From a checkpoint of a small mixture-of-experts model trained on Wikipedia.
Size: 13 layers, width 128.
Below are experts of layer 6 (counted from 0) of a mixture-of-experts language model. Rows are named router (the router's row for the expert), gate (a neuron's input weights, with its number), up (a neuron's input weights, with its number), down (a neuron's output weights, with its number) and show model dimensions 0-127. Each number is 500 + 50 x the weight over its row's rms, rounded and kept within 0 to 999. Numbers have three digits each.
After each expert's rows: "gets" lists some tokens that make up at least twice as much of what it gets as of all text. This comes from a sample of Wikipedia text that the model never trained on. Tokens count by the router's weight.

# expert 11
router:471464503491419446541493462476419611461569498510530528466487494449468490610531541620493374473419431503422491419568444541606509570470403469515533496515533535518517442506485484531423457489589509516490380453465559443477587548486537493550465472421584597528504422492556496467528456496547437444504596492488505515477574517497516461543409471519466515484476476416472516548464551475501503440545
gate8:455439491438506443512504409535464562451488504539401525496541488442509505508530446571524500513538453452548486405561521439453474431569487501541539555610500497485536601533442547550568572538555513509450470488486448506527540511391485469496598473451445581439483439513499472422489489493551493402401391557517545513593506574519532439432540482490486526589459606430483606494515494481474556439489
up8:538459487526482435551413548500492659475561512560484486513504519475420437464543443503525529398438479448528527461479482420492499456571489528484494471569502505471481494477480556460466472515524585501473441482510472479528539411484452495511660468470376552480494456590521512481470485390518510434457539587510599521533548490524529495486457501457515556439525586441503651471551580464569571533530
down8:523504441524519475535547552543581383439569484509479429464446504557476575566605485443534510513466520519573507532471556515432420510527528531481532441572572412555517508431544511495462566478464507614543417474543454529478477592453490530534355473462563436426525492423541498562463520465502537471537529579487587477432471463475550453523412505504523460529480431466564458480530443568470424528415
gets: " (", "{", " ", "(", " Total", "}"

# expert 5
router:560480433432448462418455511463535499495500518476513456599583529550493624403558576455477497500467483595418399579483506457465549503454461545534472482480546519501445503545425533522450573511490434545592512503495504554531506465536539400515507444531442431447426485468545537520599556463583530593544527568547563585580487437462433482509476541514506407516498470480528470469478400470473485535430
gate8:535500539514484552511662493460569521555460488553465433519490533579540404559554566535508444422506483545516496533480556534478443408459486489579496542568502535526503453439532548543530481426466482434585453525417445503570465542428461498472509508485517531516480582414556507519490535497477425379434458531520457542471517464495512480537613548531494499545536453512540589592599491469514542616587
up8:479526523531480547535628511474495556597504512551506492560454529534533414540527533548490542439438471491468551522483535534536479485449476485503559576529542493517543478520517614572474501451526595423522415447474422497524556553450472560531538534476512474562438601439473476575459587506415493451469516496559437541501472481527445520554557469502468518487436440560598576522568436475538600542664
down8:509511414572500506495531546532475517524483581535480410422606481480514362522548457532536580437510484440534518515455488483549487539503575564413488528494461451452498435474520476598446544491551501447526437447468594461516505459505396489525562491448502522511452521462604577442428496532499512544443588537493540518411515485526440492452378547540534571452531526505398571474560510459504459520618
gets: " |", "|", "=", ";", " =", ")"

# expert 10
router:486487474516617484452548518454552537456483562444519504505499457541543436496531497662390525533495492561563450438520643479480487475515505554484500484390388590454487501505557464454520491489529413510470505452444526525421551480509493454535493425546423509478513482546465486384540447524476500522504432450470480529427574528445438551577591565502549580561458487534546484559495539479547485409539
gate8:519486376502434517522513544532527533417483493496456559413420438440547501511520338561596562509479459437520463502525503459470504476492460490525500517518422490593504527498438450494461573482479447533326507579517496447478543509393437513550590470524469548486519569429435437536491495517465472595506454546490584508473530471501514612512487484475511494470504465443467446531464400527567509423471
up8:587458469474432553517495567512625526411496574548496460451419453461547593499519363526581481514477480426546532465571573447453496504530429465536498511482474522594511536471400403533486535512523499505440423515468429450497542492451477536531550473457468540489492555505422521498517463463465515523528480490521533481443515505483544547566449503515593470485495550420467356525411391474539546427427
down8:560400492531475527456488531498564641491494540473470477483421541482546462454500493446525550602501451471463479541558497488522580635510512533418512580491506514556451491470422483513539460548485452541468527552579510461421488352509453440501526495589469560497479515551538597508578499478466492548600460512472466553494492494509478486489437589450497594463464549511476491510470339577526454462462
gets: "a", "i", "o", "n", "e", "y"

# expert 8
router:403573583495528496494431459443514475531479556461458456485479547528557402391549455526565427429467539459475484566534463498499416529550583489504624546588475476459453473531572518484508515570495414566506543466496453500567462499425559577462522543517559513534450546587512510426432535611521429475516547455506483395544424443502490574419446441555448514502498443498485482439511465534543540463535
gate8:520477616560550477561558417521580476497523491458421544526518490486609488511459460593547521551560392426432491470545482481390604432519429532502551491521509461535465533494423420548475510473479561489543572515495496488516462478637586462494559519509472559341413510499510500512461532406505452465595475483494514510486542543445485485560553474489489459458496440480438515449558516486507424542476
up8:464467580540473445529584515520580450519536566511447576481538489485603445499480443592517443627529378487461465478497502467467554467476413502489506499476493528454404510458458467576490525501435569498565579512514538499550430527603601488449515519542474514379386571457419479557482502431572480473589483445519562533521552561446490548555464468466499471491499497464428518453507517520505431576491
down8:433425442473484461505509519568624468543520538470460426515538478498542502553485560499481486581591463434507466480472506470483434544474510560527474537509496586448516538368477434541538492504584539430463549521452603470518435527480476555501490527551509565468480489518464520534406523478479426526395527519487492538403541454501581444485403567340454501502521558496560457547514500472601514607536
gets: ".", ",", ":", "'", " |", " –"

# expert 3
router:481439554449525484531489550569514514509545562530534595477528457589486518454499484499512583514508459496546457492513517533525526481497504518476404448432559469617387497489449535474600418461448583502542511488556551422433474467519502499429420577493466405482591511415506475444449441564425459399459498511555428475502493418516547569574532476444461470414535436460545499450559549425475453581513
gate8:505566409571452551487554461530532490569539485510448622448481451490453447511618576522515427434430445532555549568469471476493437502531573422544502542440439490510508612454487598419529509414591499519540582475574493472574605526560526460474512495453464551471504516457542453467465518494530517412574480534515486403432507450481490540429423498499498407522519425471525559485457458541480505473473
up8:386577493465488571553486490581541486528492548448450527479552427502518556468455486580520448581468512565553528477452513533539527537405571471585439514554483491460575524429526547416590573462468505547442542481426516555519528588492453384455587517373538537511437464485565487448478548564461466494466498496527525461505445409565583433505437467560475486456514516535614453511498544533481553509487
down8:558512489470542514559499551593532519483591478576564481392487470590496459480504440515559558408566523517480421515537466528455512533494526508533519479481527580511528504382639469476525491472531502468448474513507488500486423467406479411495505526533511425530527442558606526423555479477635531467430499438431508492534448550501515366543568462545502463526569502472522534481416517540503604441529
gets: "\n", "\n\n", "-", "=", " \"", "–"

# expert 6
router:387482508534481442509543500601570527468537427415526521409471517592540599438512497512569543523508545546545414508425503533490515377486456523534460578468474459489506490590577442525514427489522500532498557563504585420624466528569436456539511458498438572435476528554397543500498558440536523502444492466485508489476566486450589538522496467522502544429498494465529539569406551488487450435442
gate54:499512581434505583538523457494404469491527466588434531509485570551540537411480496455549442446502463521511501581473426535520533488445389504473485497552512559477464551512485483405458479463525402446549541557528510391447529586556479452532470559418487590463534543497517476503510453406569564419484567513484471475532503448552417424373550473550404550525546497450506481434498424443480497444464
up54:574567564412463467527529531503543460431567460517521508615514474530483555354558515423509420433504447479479468466451478520466474426485483530506432486355531569514454550531414424432543565520541429445587498573496451499443490468491506487578465477419486516494516532508524487515515498446543577481470489466472451486531475426517510463487533495464468577512455386529597528498461433507365509524431
down54:398564446574436519427482513569421409511495528468462453445538509465453579400525501530431476443508457461452469576474493549532511452423572533504523482529579470496486524364504459560526523452500537401566411445538580483461541604408512425478552480554455443533447502486422514516525471557543482544456518502444565571517536521479448537609497496586568522434469536558494470506452520521490464476441
gets: " was", " is", " as", "ed", "ing", " were"

# expert 7
router:454485487616449534474492513511492488537481521515456555479566497593571368539485511589526498398497465443511602516470509508496604558477378498565471454515422555533562555496428530522423507510504517497513566492466489487481552425463435480515465491457403599508482486375495551387460639496453542503528483567499560496477541546499455566454541543477554505532568531429508541523537517553565515501481
gate8:577510443538502596543503421410489553559490462398507433558542415527541421474510545470532430434574447474592500460425552449497479482507423453462488546445518523491561443506475524501548489505541463511566523571416497433480516504516505569493563424593531429515583485489447557493439575429495443439486508496521583404514538554537444521517543480391457585534530417481463438517478538444590499456509
up8:567523436523520500450461503444486478545525500481508540535506485515509567505532512484544487483523461434542561388457452503488467420486478478448612460484495488591503546453558516559590418432469445550543519492493474458524486515549578534624525432541588471515470475496600569587460534362505542548519550587533506449484443564460445565520532489393470585567483527539437414410543472497531566567505
down8:492537513468483520671529535558499477480535459529517537508430553493487514459501441583524473442458457558534464479496499478556529483474509458555421484438546498588564399458529494529430540474554491459424439359464468491413454486556443461594496520565569461555541549542422463628431549538543486483457520476467464426451481479548406542616517475494569526474505477497468457510528489488397440486469
gets: "s", " it", "ation", "y", "ion", "on"

# expert 2
router:572459480552468488506443471493461459458441421468519519541525576423496524513437526489444525552627519534526518496512431516542560436523552459559509432447513499400487476452417566441520553453379492566421402474492352553443418477505513539484490502559593509486575507491487457565532500545484559457517433533446469537427485492585512350527515456463536496501460506590441470525465510543540469469487
gate8:482497679553503454493485435567513527475458496490542500535668480506485452559530511597506513495560518480453466515531449539600556539643503389534534478471424442476594535530466541515519550538485500577496497489455439472600475495519460595531435517572478470532512461444477454464432529517437483581553487494493477465476514505503518513486501443444485569508509416456576530497443563555487420584501
up8:420428514498459538497509472575537554360441489539549508483545431547512562538546405566445448448539506586519476500582411546496492490591449461516528488521515487486602503598555556485598566437552568538520473503563526552511487477556418611482505471564469471479536483401522491542496515519561440506473462495503475503377460518456458446522506501528485563496446457378505436531443514496459396519506
down8:497563565520557464501475465508493435499562468505526496376480463490499462454496460448549478532402448512533595496462550534511527530396434555495407524444461642402575463441519521570460455484559475439418504444526478445570471455514452560564469459552517497530556454502553481566472564572438519419536494456456533504462535436550441485489521579461557449451480474574447575582464461556447557460560
gets: " and", " to", " of", " for", ",", " with"

# expert 0
router:641488501540536469573463457513544510477507468543516442506473457430523545455512538417517533465506488496511557374478536458395459535520581559531409497588493522495492560481520462484485453466615574431521414526508519447538585440399488542509574559466515528577466500538550416455455488451461561542425463518598476542472570513426464544500567587528514522477470482565438475409475478549542559517554
gate27:439531630571461520568452486485473375428507494579560416527472470513499506440532517517484511515456513483490554580486478462512552480505413489495458469465510427476461527547491525456459491573572494519400457509443448540625552551426540459470579529457484458465463449525403421515514496469518444523490544499489433563527383521389510627500402435545521468531501535484465551530502419578511554489482
up27:514520554489523534488423510520519454460504523556532484498545468506560443418520512469515412514506493558498485551539509502495623516471401495532517342531541444553484509544488491527510558511531505531411379508567479474608478524434546453440554479474544464476446450528386504605487530518486448533460521500521426515491448551505544510497484487531541460407473554431510545567565383547484657556419
down27:459586550490513496516474589466549537500511517495630563470486493495526485459482504544450447555558516579525475488510489490546631552417460513462583451497488487396526476427485586538541454492505516520467535427568534552526555546504530489445492525472510563441576492583399496606490527440544480548524500465463506520463522521416512616504559515475584515677504544535512535562607478451558525493505
gets: " the", " a", " The", "The", " an", " his"

# expert 1
router:438511409491392546534463494570501453562510524518589499486434554448396486591507530535544497537465582481514601410458555475428427547547453420470519490477550525564584423518515474510541503541428521435501570528505473627489463440528529423507538491475518557535538554552509552561492365537438466437494463542452511508567452405462503460492520566510455567545523547502538503553552497475525434579491
gate8:558565472540510421452449574534454496536418523515550525452542468572593475499521380468450526501471531495574510531460555531597582483532404469460496477550520504535574465544525567432474537502495434506507483565519481454500694447492577465502549560511506508488463515500482520553571432484516492472510513528493472508538504523590404461454488509517543534513575426510456441525432402372443435432533
up8:499546440529505435448527560468537494465491519518511550424555496594584510541547441413458534482426536514521563521436438518616530405452421427500478503525474472543513500525545542449462549494551484470519467538531497486539653381494493455498538522518553457512470548485485523494568426513492402497523481557484494493547513517666473544462517523558490546517549491479542453565404454357521468457585
down8:413526513498496599465533523550544552495508522523589513453474417536492527446394500499522480548504593507584452523524424528588565497505486505470475455435359426546516599523526542563544494519467433490484510490454465480427420496435502566543447555532568480518590619476567404551458539415547529487432456540479519423452453562475451518570475464515524505522506576443511425499435542490523447559468
gets: " 1", " 0", " 2", " 3", "0", "1"